{"n_layer": 17, "d_model": 384, "n_experts": 96, "experts_per_token": 4, "d_expert": 128, "d_shared_expert": 0, "activation": "squared_relu", "moe_layers": [2, 3, 4, 5, 6, 7, 8, 9, 10, 11, 12, 13, 14, 15, 16], "router_score": "sigmoid", "normalize_top_k": true, "routed_scale": 2.5, "balance_loss": 0.00244, "balance_bias": false, "router_bias": true, "init_std_router": 0.017, "lr_router": 0.00129, "vocab_size": 19804, "norm": "rmsnorm", "norm_eps": 1e-06, "tie_embeddings": "early", "optimizer": "adam_variant", "lr": 0.00124, "beta1": 0.9, "batch_tokens": 262144, "seq_len": 512, "train_tokens": 1420000000, "steps": 5417, "dataset": "wikipedia_en"}
Below are experts of layer 2 (counted from 0) of a mixture-of-experts language model. Rows are named up (a neuron's input weights, with its number), down (a neuron's output weights, with its number) and show model dimensions 256-319. Each number is 128 + 32 x the weight over its row's rms, rounded and kept within 0 to 255.
Before each expert's rows: "comes before" lists some tokens at least twice as common just after its tokens as in all text. This comes from a sample of Wikipedia text that the model never trained on. Tokens count by the router's weight.

# expert 33
comes before: "\n", "-", "| ", "|", "- ", "="
up0 [126 125 120 164 111 203 136 142  68  93  97 112  55 110 162 128 135 124 130 108 112 128 139 126 206  56 130 151 123 182 122 129 129 131  92 174  94  92 139 108 131 130 194 177 122 129 142 141 129 109 165 255 130 119 103 155 118 145 127 123 214 120 116 128]
down0 [114 155  96 152 122 106 164 130  49 128  73 156 105 126 151 122  99 162 128 137 172 139 127 111 158  61  59 128 126 181  84 114 131 124 174 135 152 125 108 135 127 137 145 145 165 214 125 233 129 110 130 183 188 181 188 137 114 140 108 151 118 136 192 108]
up1 [123  83 114 123 128 128 127 124 161 127 140 107 114 130  91 129 189 130 103 155  92 132 127 129 166 128 159 113 184 119 112 133 181 107 113 188 147 111 130 126 133 213 168 123 130 128 133 101 162 207  67  90 125 129  38  83 166 181 101 120 125 129 126 137]
down1 [138 125 148 152 123 128 126  90  89 125 132 115 124 159 129 192 125 129 104 184  49  46 124 126 111 118 130 125 136 141 131 119 126 130 112 132 171 168 120 115 186 112 146 109 147 110 131  62 121 123 130 148 157 126 127 141 169 125 106 124 119 134 129 132]
up2 [134 152  95 143  84 126  91 194 115 132 130  98 139  90  94 153 141 137 146 169 135 120 177  52 122 126 117 129 101 127 130 137 161 124 122 134 127 127 146  99 126  98  88 125 115 125 150 170  22 147 132 129  89 165 107 108 131 132 134 133 128 131 108 121]
down2 [128 128 125 156 133 122 137 129 135  96 141  99 149 119  77 152 132 213  76  82 129 130 133 214 210  94 174 130 123  99 132 168 129 137  82 153  76  95 116 123 127 209 134 111 142 125 156 146  51 149  90 146 118 130 129 131 206 111 152  43 141 169  91 142]
up3 [107 142 160 126 128 128 101 126 203  73 160 124  47 119 133  76 128 107 138 131 153 130 252 101 124 107 251 119 161 127 145 128 154 160 173 137 181 150 102 130  75  93 122 139 132 132  56 103  67 191  90 133 138 154 124 115 130 107 215 137 122 127 127 127]
down3 [129 146 129  98 133 127 128  49 126 100  91 119 126 141 127  82 106 124 141  96 132 127 181 128  75 110 220 129 129 160 164  97 125 133 128 135 156 194 134 102 153 155 130 152 127 124 153 141 107 129 154 152 173 143 154 102 119 143 131 155 124 149 119 106]
up4 [132 150 177 131 129 148 144 127 124 129 124 104 136 131 132 138 137 157 128 183 143 181  92 127  90  70 125 131 124  78 132 169  52 208 139 129 113 123 110 136 103 127 119  75 168 129 190 138 167 129 119 119 124  42 128 114 130 172 136 120 125 176  47  97]
down4 [127 105 161 142  75 126 130 123  90 130 116 103 149 136 128 129  64 147  17 122 100 132 116 143 102  87 129 126 172 137 111 121 123 119 154 104 167 161 140 135 133 132 133  90 133 195 145 131 168 153 120 142 129 127 129 133 134 123 119 147 144 112 122 191]
up5 [129 115 129 117 126  98 126 128 129  96 136 104 186  86 151 131  30 114 127 127 118 125 117  84 231 168 129 100 140 128 121 128 158 104 140 141 145 130 126  81  96 129 132 126 128 130  92 124 127 147 158  33 128 197 138 128 103  53 130 135  82 131 144 136]
down5 [128  83 117 133 123 112 128 127 142 107 150 128 127 163 130 152  93 130 104 169 110 145 114 139 135 145 149 130 138 151 129 128 136 130 113 105 165 142 117  67 121  99 128 129 127 212 214 150 177 162 146 184 167 152 117 190 145  29  90 127 113 201 154 225]

# expert 63
comes before: "\n", "| ", "0", "1", "2", "3"
up0 [ 91 130 141 172 135 158 143 128 135 176  64 177 127 145 170 184 128 134 141 165 126 112 114 130 116 109 127  95 139 159  52 196 145 190 172 154 129  95 124 157  99 131 175 135 130 123 129 120 135 213 123 132 130 128 125 147 122 164 136 126 155  66 221 141]
down0 [134 173 122 155 174 152 118 132 122 130  95 156 136 111 158 130 135 115 125 132 118  97 179 116 171 133 171 105 104 136 108 127 128 126 136 114 118 128 131 124  55 170 174 138 159  95 127 142 142 120 139 183 147 102 136 161 121 128 164  18  82 126 124  71]
up1 [130 139 125 104 126 138 255 154 123 127 126 126   0 123 116 107 119 147 150 126 131 131 133 126 130 122 114 128  50 146  90 124 116 131 115 131 132 226 151 125 125 157 133 128 128 127 142 170 115 115 126  68 136 123 121 139 139 127 118 128 130 112 126 166]
down1 [121 139 129 130  67 127 128 102 117 126 136 124 131 165 116 116 128 112  94 131 125 118 105 149 135 125 118 156 143 116 113 212  78 169 129 140  56 116  98 101  88 161 149 145 108 114 126 141 136  60 105 142  50  90 110 127 132 139 146 102 144  67 188 102]
up2 [116 124 129 102 171 202 155  75 128 109 102 125  64  60 128  98 165 134 114 126 130 158 102 165 214 128 130 127 112 129 128 137 199 164  56 160 128 128 116 129 126 120 129 120 126 173 121 235 122 109  69 151 133   2 126 127 126 192 115 181 130 126 110  61]
down2 [ 82 104 142 110 135 110 136 136  89 158 155 147 187 139 127 131 113 145 129 151 125 136 148 135 139 145 113 126  50 114 114 155 185 181 127 143 209 121 155 133 107  99 117 123 172 117 199 126 148 159 130 141 126 156 155 172 187 128 130 131 143 129 135  79]
up3 [159 189 158 115 124 134 111 112 103 164  87 118  80  45 135  93 217 172 128 114 190 156 157 126 130 134   0 111 134 126 126 130 181 107 171 176 201 131 123 105 108  93 127 126 125 128 154 115 139 141 139 126 128 130 174  98 125 154  37  52  88 158 131 186]
down3 [146 125 132  74 144 125 123 117 115  95 130 103 125 129 155  71 128 131 132 129 135  54 134 132 126 128 177 127 134  86  96 128 111 125 142 122 242 124  47 124 122 186 136 128 128 134  86 117 147 108 161 138 178 134 144 101 123 124 121  66 144 125  53 136]
up4 [166 128 126 114 129 181  65 133 130 212 156 157 141 115 137  35 127 102 136  11 129  80  62 123 128 132 141  52 134 133 125 111 130 150 109 225 124 133 132 131 123 127 126 230 133 119 128  64 126 126 129  99 128  36 128 136 117  48 154 117 124 106 165 129]
down4 [130 136 123 108 197 157 126 122 129 123  59 134 130 116 135  51 124 105 146  93 126 138 136  88 128 157 119 129 126  80 112 127   0 128 164 113 118 141 137  93  90 118 104 113  78 136 173 138 162  95 113 139 170 141 113 127 154 133 123 116  91 152 117  44]
up5 [124  99 105 136 130 127 141 127 143 129 160 187 100 126 108  24  94 102 120  63 130 120 117 108 123 128 125  71 122 174 119  99 142 178 110 116 117  84  76 166 125 123 148 132 131 139  56  91 121 137  94 127 206 126 155  86 126  47 171 120  87 121 176 102]
down5 [108  49 105 128 128 130 162 125  56 127 134 142  60 100 109 157 105 129 181 129 148 161 116 165  89 130 136  79 138 132 128 130  99 133  69 142 107 128 135  88 164 120 119 127 133 139 133  94 126 114 107  97 135 127 160 137 132 166 132 127  82  94 125 126]

# expert 24
comes before: "| ", "|", "-", "The", "==", "==="
up0 [113 140 157 211 131 145 169 110  40 126 113  89 139  88 168 126 129 124 192 107 122 124  43 159 127 117 130 150 128 180 108  77 138 131  82 167 128  85 128 153 139 129  43 130 125 128 129 122 130 128 134  72 172  80  81 216 133 126 118 107 129 172 139 122]
down0 [ 82 128 160 116 136 139 128 123 145 129  97 129 149 132  87 128 132 128 167 119 122 106 134 131 128 123 135 131 124 155  49  89 128 118 121 137 117 170 182 194 135 103 142 130 132 151 121 112 164 143 143 139 161  84 125 122 157 116 139 170 134 131 119 128]
up1 [ 80  73 207 129 128 129 139 122 116 131 128 135 119 134 152 136 122 180 126 189 132 129 128 109 172 127  94 113 107 117 127 126  46 148 130 136 126 127 109 123 142 129  50 127 129 131  84 128 130 201 122 126 119 112 136 129 126 150 111 128 114 126 128 144]
down1 [116 193 131 120 117 129 120 124 124 171 163 127 120  51 151 179 132 130 103 159 204 159 128 122 124 132 131 125  91 142 132  60  96 130 129 128 177 129 181 127 130  95 118 133 158 139 127 133 186 128 129  99 141 123 137 127 183 126  82 116 139 127 154 127]
up2 [138 121 121 128 111 129 123 124  97 126 136 109 139 121 137  86 162 231 131  89  91 141 157 111 140 160 150 192 141  97 103 139 253 119 151  89 102 129  79 188 135  95 111 128 128 153 214 126 126 131 135 126  94 129 101 101 125 131 121 182  92 124 129 137]
down2 [128 125 128 133 143 184 104  69 133 113 120 126 146 133 193 122 132 134 128 131 109 139 128  71 105 145 225 131  96 113 130 126 171 131 128 108 127 181 117 114  88 128 168 146 109 146 150  43 125 139  99  99 161 113 131  85 130  71 127 129 138 166 103  85]
up3 [115 159 102 161 140 127 122 107 128 138 106  99 154  69 139 124 154 144 143 134 171 150 129 127 162 139  91 102 167 129 102 126 105 127 119 122 128  98 129 128 157 226 136 124 122 135  29 217 129 127 162 244   4 114 116 142 140 137  98 119  78 189 115 144]
down3 [119 128 133 140 114 126 123  98 130 132 136  96 161 109 158 122 125 191 116  96 124  90  97 139 106 122 100 117 125 120 150  41 155 200 124 129 128 100 124 158 130 128 131 150 100 128 120  99 165 121  99 102 150 143 196  88 253  90 112 162 103 113 193 162]
up4 [149  71 127 127 126 192 127 142 141  99 146 140 129  65 135 150 130 126 128 121 136 129 128 125 158 125 124  42 123 119 111 129 116 176 145 131  71 129 132 128 138 131 182 129 128 136 116 123 128 128  69 166 129 131 120 130  95 150 127  80 110 128 129 209]
down4 [113 122 136 208 117 123 127 125 115 157 142 173 129 129  91 126 138 125 139 134  92 130 119 125 147 142 127 118 141 145 102 166 117 119 125 134 172 161 101 132  60 112 117 118  44 141 144 155 139 128 187 115 119  75 136 118 136 128 193 127 139 122 175 133]
up5 [116 139 129 238 128 151 124 132 128 158 179 176 129 138 127  71 109 125 130 131 132 122  87 208  84 159  94 116 133  97 128 126 116 144  56 143 118  45 122 114  83 105 120 129 127 113 133 110 127 127 137 202 156  95 126  78 128 167 116 128 106 129 136 143]
down5 [110 114 119  87 159 116 112 123 134 139 121 125 164 163 131 180  49 177 125 128  82 134  84 128 140 120 123 131 166 116 142 103  49 151 153 131 195 100 197 156 142 215 122 119 124 230 111 126 127  90 141  67 180  23 120 138 161 109 112 127 132 106 255 131]

# expert 81
comes before: "| ", "-", "|", "- ", "  -", "- S"
up0 [ 97 239 127 147 125 132 173 145 154 122 127 119 131 117 126 142 144 125 109 133 122 123 162  34 128 106 133 131 129 189 129 161 149  77 158 127 161 132  98 135  64 131 125 111 119 126 176 124  20 126 139 160 131 132 123 176 199 195  74  78 135 122 112 134]
down0 [102 129 107 146 127 211 114 182  88 129 102  71 129 110 149 137 129 130 121  62  89 159 133   0  96 123 142  65 107 159  98 160 175 131 129  26 114 121 157 123 130 168 121 137 127 100 183 139  79 123  84 186 126 123 143 134 133 162 125 128 132 117  99 133]
up1 [222 124  40  80 127 151 131 121 123 129 154  85 139 129 130 140 127 157 196 116 152 188 120 104 149  76 126 125 106  61  45 163 127 132 115  70 125 126 142 104 226 120 161 127 130 131 183 107 109 127 106  75 139 127 135  73 119  61 123 137  98 110 125 129]
down1 [143 131 152  67 111 135 104 101 144 129 132 129 110 114 125 139 156 131  48 147 114 160 168 219 124 163 150 130 124 183 138 161 143  46 108 164 108  64  84 128 152 115 173 146 163 175 185  81 126  82 127 127 177 115  13 128 166 122 111 100 156 101 131 166]
up2 [141  64 139 118 150 150 128 127  73  88 111 129 129 123 140 123 116  64 133 136 182 142 107   0 131 140 134 120 148  98 122 130 101 130 126 124 237 151 107 128 146 127 135 130  52 119 136 129 128 128  99 104 136  89  10 175 125 155  78 160  67 173 135 137]
down2 [166 130 213 127 150 133 150 110 129 127 209 129 135 115  77 141  89  86 138  99 144 117 170 125 108 134 128 148 129 141 118  96 146 100 156 141 175 139 118 116 149 133 170 127 131  99 128 123 142 143 138 126 228  96  70 124 127 115 127 128 109 174 150 135]
up3 [129 128 184 130 122 128 132 119 126  47  79  65 226 128 127 108 142 127 127 124 180 104   0 109 122 124 185 116 140 130 128 130 130 126 168 232 108 134 130 128 103 128 130  67 132 176 133 124 131 101 135 131  98 151 121 100 140 128 128 124 134 133 141  76]
down3 [123 134 123 155 136 125 116 119 118  95 129 177 153 150 133 122  92 125 115 144 201 129 131 124 126 121 100 134 189 125 137 115 157 141 171 155 130 143 128 142 130 125 131  40 143 129 175 133 137 134 154 117 129 122 127 127 171 168 157 131 131  99 106 127]
up4 [120  73 186  92 127 120 161 141 136 122 159 143 133 133  32 124 108 113 135 108  89 123 141 168 144 130 133 129 111 177 125 178 127 110 105  87 130 153 105 128  84 124 149 148 126 132 205 113 133  62 142 120 160 122  84 101 128 144 110 173 118  93 128 123]
down4 [130 189 114 145 135 124 110 121 121 120 105 143 137 179  56 157 123 127 178 140 124 127 138 101 154 146 143 105 167 121  89 147 104 130 127 169  85 172 145 124  89 102 106 230 185 115 124  92 139 125 163 154  77 124 144 139 137 134 132 117 118 141 125 129]
up5 [134  82 112 107 161 102 125 145 125 121 118 190 122 159 148 151 136 115 125 161 162 132 128 128 127 104 132   0 135 130 121 126 136 119 164 181 209 128 128 129 142 130 132 129 141 128  92 122 125 140 123 119 166 149 138 127 160 130 170 138  97 131 164 130]
down5 [127 131 108 133  99 100 103 134 156 127  86 137 151 174 124 131  81 207  95 109 136 120 144 133 118 151 117 128 105 180 139 121 128 123 208 135 144  60 152 180 120 162 114 141  74 127 138 108 197 125 127 127 201 141 137 145 140 121  60 146 117 169 156 132]

# expert 77
comes before: " | ", "0", ".", "–", "; ", " |"
up0 [130 107 126  93 128 125 128 122 142 118 172 124 123 132 130 147 143 145 127 128 158 125 133  82 120  79 128  51  88 121  87 127 104 125 109 145 123 145 169 123 160 127 118 138  99 127  65 127 134 158 136 201 124 131 143 128 137 134 100 129  82 103 168 128]
down0 [120 125 126 192  96 143 123  70 130 163 142 114 154 119 106 108 159 131 153  73 164  52 128 105 120  73 124 127 149 106 148 133 134 114 193 224 128 138 115  91 122 143 133 125 101 128 120 133 151  94  84 128 126 179  74  89 124 125 156 126 128 130  97 126]
up1 [108 141 134 113 153 160 190 128 129 141 129 138 136 128 121 121  74 127 124 128 159 130 133 127 186 104 128 124 109 114  99 200 128  79 117 125 201 130  46 158 130 128 100 143  85 144 146 122 136 128 172 129 134 134 143 147 136 128 114 146 138 109 130 120]
down1 [118 120 118 128 128 123 128  46 119 135 118 154 159 129 148 104 134 131  85 106 124 117 111 174 158 137 115 125 117 118 128 122  98 125 141  77 118 209  50 129 130  81 178 141 126 152  90 130 127 129 129 157  67 139 165 143 114  93 133 147 101 117 142 141]
up2 [167 144 152 136 121 129 255 201 128 128 140 167 134 107 129 131 102 119 129 186 121 178 128 137 152 153 160 127 137  83 118 148 122 129 120 109 163 135 103 118  97 124 144 161  67 203 125 190 124 214 120 116 135 123 152 170 121  92 146  45 136 115 171 127]
down2 [129 116 109 185  72  80 177 146 140 181 104 162 134 150 105 127 103 132  93 133 104 120 249 124 231 105 120 122 130 128  77 127 131  91 131 129 152 131 129 127 124 129 119 131 123 127 113 124 126 100  80 144 131 117 137   0  82 102 114 107 116 124 207 142]
up3 [112 138 135 129 134 160 133 125 128 132 150 116 135 101 116  95 130 196 129 164 119 225  53 101 189 133 126 131 140 102 112 128 163 223 130 139 170 113 126 130 129 121 153  89 131 134 166 135 129 125 127 130 182 128 139 157 135 145 107 126 129 130 125 164]
down3 [ 67 135 119 121 180 142  25 130 114 127  94 164 105 128 236 115 168 123 161 132 127 170 142 131 108  91  83 118 147  88 219 133 139 129 143 110 100 132 135  14  98  59 120 137 130 169 128 106 116 128  86 127 138 198 227 128  50 139  39  89  98 134 126 230]
up4 [128 153 105 129 123 128 110 174 185  71 178 132  98 131 104 126 126 127 127  99 118 106 123 116 161 129 107 128 128 142  90  50 128 132 158 128 125 128 126 130 250 129 122 138 137 132  90  41 146  70 132 134 149 145 108 128 125 115 134 145 130 128  84 130]
down4 [129 139  84 128 148 105 126  83 224 145 129 131  85 165 129 126 132 212 127  87 138 104 129 149 171 127 120 118 107 138 127 128 156 128 121 159 129 127 128 108 255 128 122 130 201  95 128  93 141  98 171 128  85 139 133 120 152  59 125 130 126  77 129 108]
up5 [ 98 150 131  80 135 172 136 102 119 113 144  57 154 125 186 137 117 123 113 120 128 118 105 113 133 127 154 127 138 128 129 143 117 169 114 123 119 133 172 171 104  90 128 127  15  96 129 138 189 120 179 130 147 130 129 102 152 128 130  89 128  61 113  96]
down5 [136 116 131 117 128 154 124 130 103 120 124 130 133 173 150 146 119  45 119  59 123 131  77 125 157 157 131 103 178  83 129 141 122 130 126 152 120 137 132 125 146 103 163 113 141 123  93  97 156 134 124  97 111 133 103 105 116  42 119  97   6 126 128 119]

# expert 55
comes before: " | ", ".", ":", " |", ",", "–"
up0 [128 161 144 117 133 162 128 150 127 111 139 110 122 146 131 133  68  99  85 121 171  71 120 123  67 151 123  76  82 191 116 154 169 151 168 122 162 165 128 128 160 106 128 127 128 123 134 129 130 137 119 123 105 127 128 131 182 129 115 145  79 157 132 146]
down0 [  6  73  98 126 114 117 124  87 103 133 109  75 139 131 122  97 122 123 114 141  87  88  73 221 123 141 124 130 128 165 159 129 130 118 105 227  85 230 103 128 148 133 113 129  74 105 118  31 116 203  84 109  86 150 138 118  93 137 131 121 130 147 126 127]
up1 [122 129 110 119 198 138 142  36 149 125 119 151 122 113 128 133 103 146 128 141 161 124 108  84 184 119 128 127 128 126 133 117 180 118 119  97 131 127 129  54 111 154 174 117 128 154 123 156 126 101 109 182 160 129 105 136 141 186  99  78 139 117 124  64]
down1 [116 129  75 159  48 111 133 107  91 130 132 116 128 134 151 129 113  57 129  97 125 134 131 123 162 124 147 138 134 160 154 129  92  58 158 114 132 106 119 128 146 151 125  10 133 122 140 119 169 190 147 147 144 134  43 157 115 124 138 174 125 104 163 109]
up2 [ 95  83  52 123 136 141 131 130 114 153 110 126 129 125  24 123 133  93 200 118 230 129 180 125  97  89 122 205 156 178  16  50 124 111  96 153 153 176 129 166 124 112 192 128 130 150 142 135 170 142 127 139 139 109 127 137 128 106 129 141 128 177  86 153]
down2 [ 65 124 135 123 135 120 113 123  77 127 125 120 118 151 106 160 158 128  95  81 119 214 125 130 109 210 163  85 206 153 136  96 129  95 185 113 127 125  88 221 105 152  57 135 132 128 156 135 132 124 159 178 150   0 239 149 106 135 126 125 129 124 132 126]
up3 [127 192 124 130 116  83 112 160 168 126 115 128  99 129 149 110 130 141 232 140 127 128  83 132 134 248 128 190  68 202   0 130 154 130  84 130 143  93 125  66 106 128 119 132 129 128 127  82 136 128 125 118 146 134  97 157 127 159 112 128 124  70 255 142]
down3 [155 130  92 127 121 120 137 127  12 145 131 127 173  78 108  55  91  99 138  98 101 104   0 137 123 136 129 178 130 173 145 156 123 122 142 130 138 194 102 120 116 157 192 162 124 128 109 146 114 122 131 104 142 136  97 151 116 116 135 171 127 121 117 215]
up4 [121  89  54 128  64 157 175  93 129 115 126 135 104  52 158 116 172 134 148 209 112 114 129 181 123 134  95 130 128 142 121 128 138 128  64 140 108 112 120  88 109 160 122 117 128 141 126 145  88  64 111 168 139 124   0  99 131 119 129  70 157 116 119 137]
down4 [148 128 123 136   0 122 120 138 127 158 149 129 166 135 130  82 129 156 103 113 139 168  95 147 157 139 138 133 128 146 165 112  85 113 128 177 121 144 165 128 133 118 126 117 102  41 128 204 128 125 127  93  96 154 139 184 148 192  65 156 133 141 150 110]
up5 [145 109 100 128  85 134 128 175 125 111 131 127 130  93 122 120 141 127 140 126 159 158 102  72 128 128 125 122 128 133 155 135 100 132 170  97 109 149 144 141 158 106 198 103 134 121  60 139 101 125 120  72 130 146 125  96 167 146 148 133 135 149 121 193]
down5 [128 134 121 122 129 123 123  47 118 230 128 121 109 163 139 148 141 130 126 128 135 133 138 139 112 104  43 104 124  83 130 144 108 118  89 126 122 109 142  78 132 130 125 169 144 140  72 104 122 127 123 139 127 104 135  85 113 119  73 128 106  78 160 129]

# expert 85
comes before: " | ", "0", "–", "1", "; ", "."
up0 [138 141 136 131  85 128 112 127 108  60 126 101  80 158 132  27 128 133 127 138 124 131  69 130 140 138 124 106 114 105 126 142  92 135 182 144  72 125 138 119 116 147 116  87 130 158 128 122 127 161  56   0 126 130 111  52 131 112 119 136  76 130 168 136]
down0 [122 149 137 182  96 106  94 126 144 123  69  76 122 122 105  97 115 229 120 128 125 138 155 114  90 128 122 173 136 141 120 118 125  91  57 121 122 159 161 151 156 127 133  48  91 143 100 154 152 130 132  45 129 165  98 156 122 136 131 160 124 162 141 139]
up1 [155 108 141 116 129 141 155 130 108 105 180  68 128 127 156  69 100 128 147 193 133 186 123 119  73 140 131 125  92  16 122 124  66 157  45 127 134 163 133 110 153 138 128 157  19 145 132 126 130 128 169 103 144 183 113 117 123 145  88  75 115 120 105 136]
down1 [130 128 119 123  93 125 116 116 131 152 122 134 131 172 138 145 162 121 127 133 144 120 112  89  63 123 113 122 134  98 110 118 140 129 130 154  79 163 118  98 127 128 137 132 126 121  86 123  96 145 110  72 125 140 174 135 110 138 112  83 134 107 147 127]
up2 [157 100  33 128 118 122 108 146 117 129 135 119 113 130 156 139 133 140 137 123 109 120 191 124 127 152 142 162   0 140 133 110 115 118  77 163 119 180 124 168 146 120 105 127 138 146 134 129 136 146 106 143 131 118 118 117 126  39 213 154 129 114 118 106]
down2 [131 118 112 134  66  87 127 211 157 141  80 138 142 123  66 131 159 128 144 126 134 116 140 122 138 123 139 125 121 122 126 189 139 124 108 147 116 141 111 124 137  65  76 129 126  60 140 130 138 109 121 125 255 136 200  65 143 124 159 194 193 148 129  97]
up3 [ 89 113 128 137 115  83 117 107 141 127 116 167 139 131  41 110 126 127 121 101 129 168  76 125 113 133 126 166 128 123 107 144 139 117  89  83  82 235 133  92 141 130 144 117 128 115  48 128   0 122 111 139 135 217 109 130 168  70 179 129 113 130 171 167]
down3 [157  62 140 133 155 143 107  95 158 137 126 162 135 182 125 122 132 117 128 131 121  93  99 130 133 139 129 207  78 126 186  93 131  85 148 142 115 121 120 123 126 123  82 126 126 136 120 120 139 162   0  99 176 127  85 149 171 151 169 141 100 121 131 121]
up4 [125 148 156 128 147 129 138 198 142 127 128 142 132 128 130 124  34 135 114 128 166 133 123 128 126 119 128 121  89 131 123  87  37  40  78 159 152 192 120 153 171 197 122 179  84 140  74 150 127 141 128   2 145 197 137 129 121  93 134 107  29 131 216 114]
down4 [131 190 126 151  78 122  88 111  76 128 103 124 169  85 149  61 172 112 119  97 133 111 148 134  98 127 128 139  86 128 124 105 137 111 138 117 129 129 136  56 127 128 130 130 107 120  26 187 143 132 124 112 166 150 126 126 147 120 151 138 102 108  92 119]
up5 [124 178 136 126 118 149 104 122 104 133 163  80 162 127 183  53 128 155 129 200 119  98 116 128 129   0 109 129 125 110 115 215 109 126 223 167 146 139 128 128  71  94  78  42 152 136 130 126 132 124 163 128 150 125 110 104 147 103 122 115  72 129 123 136]
down5 [144 115 118 160 144 102 135 145  51 131 139 111 176 129  92 181 123 135 110 119 131 196 152 132 126  92 128  47 122 132 130 175 107 130 125  70  98  76  96  96  98 149 135 124 130 172 182 121 116 125 109  92 140 107 131 126 129 106 177 132 110 130 123 129]

# expert 70
comes before: " | ", "% | ", " |", "% |", " (", "0"
up0 [135 136 178  38 121 217 103 132 144  94 158 186 130 125 112 129 137 113 128 111  91 185 129 125 144 154 128 109 129 118  93 123 142  71 150  34 170 135 149 173 105 108 129  81 124 125 112 106 124 150 115 125 181 136 119  56 103 109 131 214  95 138  83 173]
down0 [148 167 148 134 133 167 137 116 133 120 140 120 137 130  51 154 201 146 123 136 211 129 133 150 138 103 117 161 211 156 106 120 117 162 128 107  84 121 128 135  35 195 137 105 136 127 126 133 141 121 130 124  46 100 139 113 219  70 190 103 112 122 129 128]
up1 [134 118 132  90 131 152 153 130 140  82 132 132 125  25 140 117 126 100 151 160 133 138 129 135   9 148 101 147 154 127 160 143 143 126 132 203 135 129 113 177 125 135 127 100 122  39  95  98 129  98 137 147 127 129 139 148  97 153 123 127  86 123  52 152]
down1 [112 175 137  17 155 200  66 129 128 102 146 133 119 119 127 130  87  78 131 138 135 145 128 138 127 206  73 140 132 196  80  27 148 132 168 135 132 191 121 232 133 127  94 136 184 126 116 131 177 105 194 180 124  93 153 141 156 155 136 209 138 132  12  64]
up2 [133 130 131 123 127 127  95 129 121 131 123 111  97 105 135  93 115 126 126 143 130 114 125 121 117 128 127 100  68 148 132 125 117 154 136 125 167  71 125 172 122 141  28  70 118  85 124 123 126 118 118 166 124  56  91 136 220 131  98  67 126 130  88 130]
down2 [123  68 127  93 125 142  83 217 128 130 103 131 106 123 127 131  58 141 125 153 108 135 139 106 114 134 128 117 125 166 112 163 102 125 130 202 132  89 108  43 107 128 121 126  91 106 133 129 125  98  67 131 149 227 141  63 171 131 146 133 127 143 111 126]
up3 [118  22  97 137 127 128 154 163 126 128 133 129  41 127 122 178 234 178 210 222 126 131 110  30 114 127 129  92 124 147  69 148 129 136  92 119  90  78 131 168  84 199  80 127  80 154 100 122 130 226 123 130 120 125 159 141 196 150 141 107 143 111  93 127]
down3 [127  38 123 123 105 105 192 130 131 117  94 113 129 133 127 127 114  84 132 125 180 102 123 134 204  54 130 130 110 112 128 132 132 170 111  18  20  78  68 122 140 170 104 127 129 138 129 133  88 142  76 125 146 132 126 118 123 162 124 127 146 124 124 109]
up4 [ 65 145 142 120 117 114 140 110  86 137 120 141 129 143 122  75 118 131 120 120 125 179 154 128 128 143 144  84 123 127  65 224 182  74 127 138  41 120 120 125 130  95  79 128 129 149 113 118 128 113 146 126 171 127 106 106 128  95  54 182 158 124 153 128]
down4 [143  82 126 145 136 131 122 128 124 139  88 130 129 114 114 126 123 136 127 154 118 123  49 150 141 135 130 142  89 101 153 113 121 255 125 108 128 119 134 117 128  79 129 128 131 157 130 183 134 122 142 110 165 126  90 103 104 127 126 126 118 162 118 123]
up5 [ 83 115  62 133  61 136 155 123 193 127  47 104 163 126 132 152 177 131 132 101 113 122  94 128  84 128 128  70 113 175 135  69  99  95  96 138 137 128 199 132 128 143  92 165 122 121  93  61 103 200 149 150 129 128  89 131 131 145 128 204  97 115 120 160]
down5 [118 119 102 125 122 103 110 104 128 145  23 151 113 129 112 184 130 130 121 126 115  97 141 132  72 129  87 119 136 141 125 105 142 127 155 134 143 123  96 135 112 165 178 131 164  67 112  85 129 131 122 204 107 146 199 111 219 144 144 139 145 129 138 153]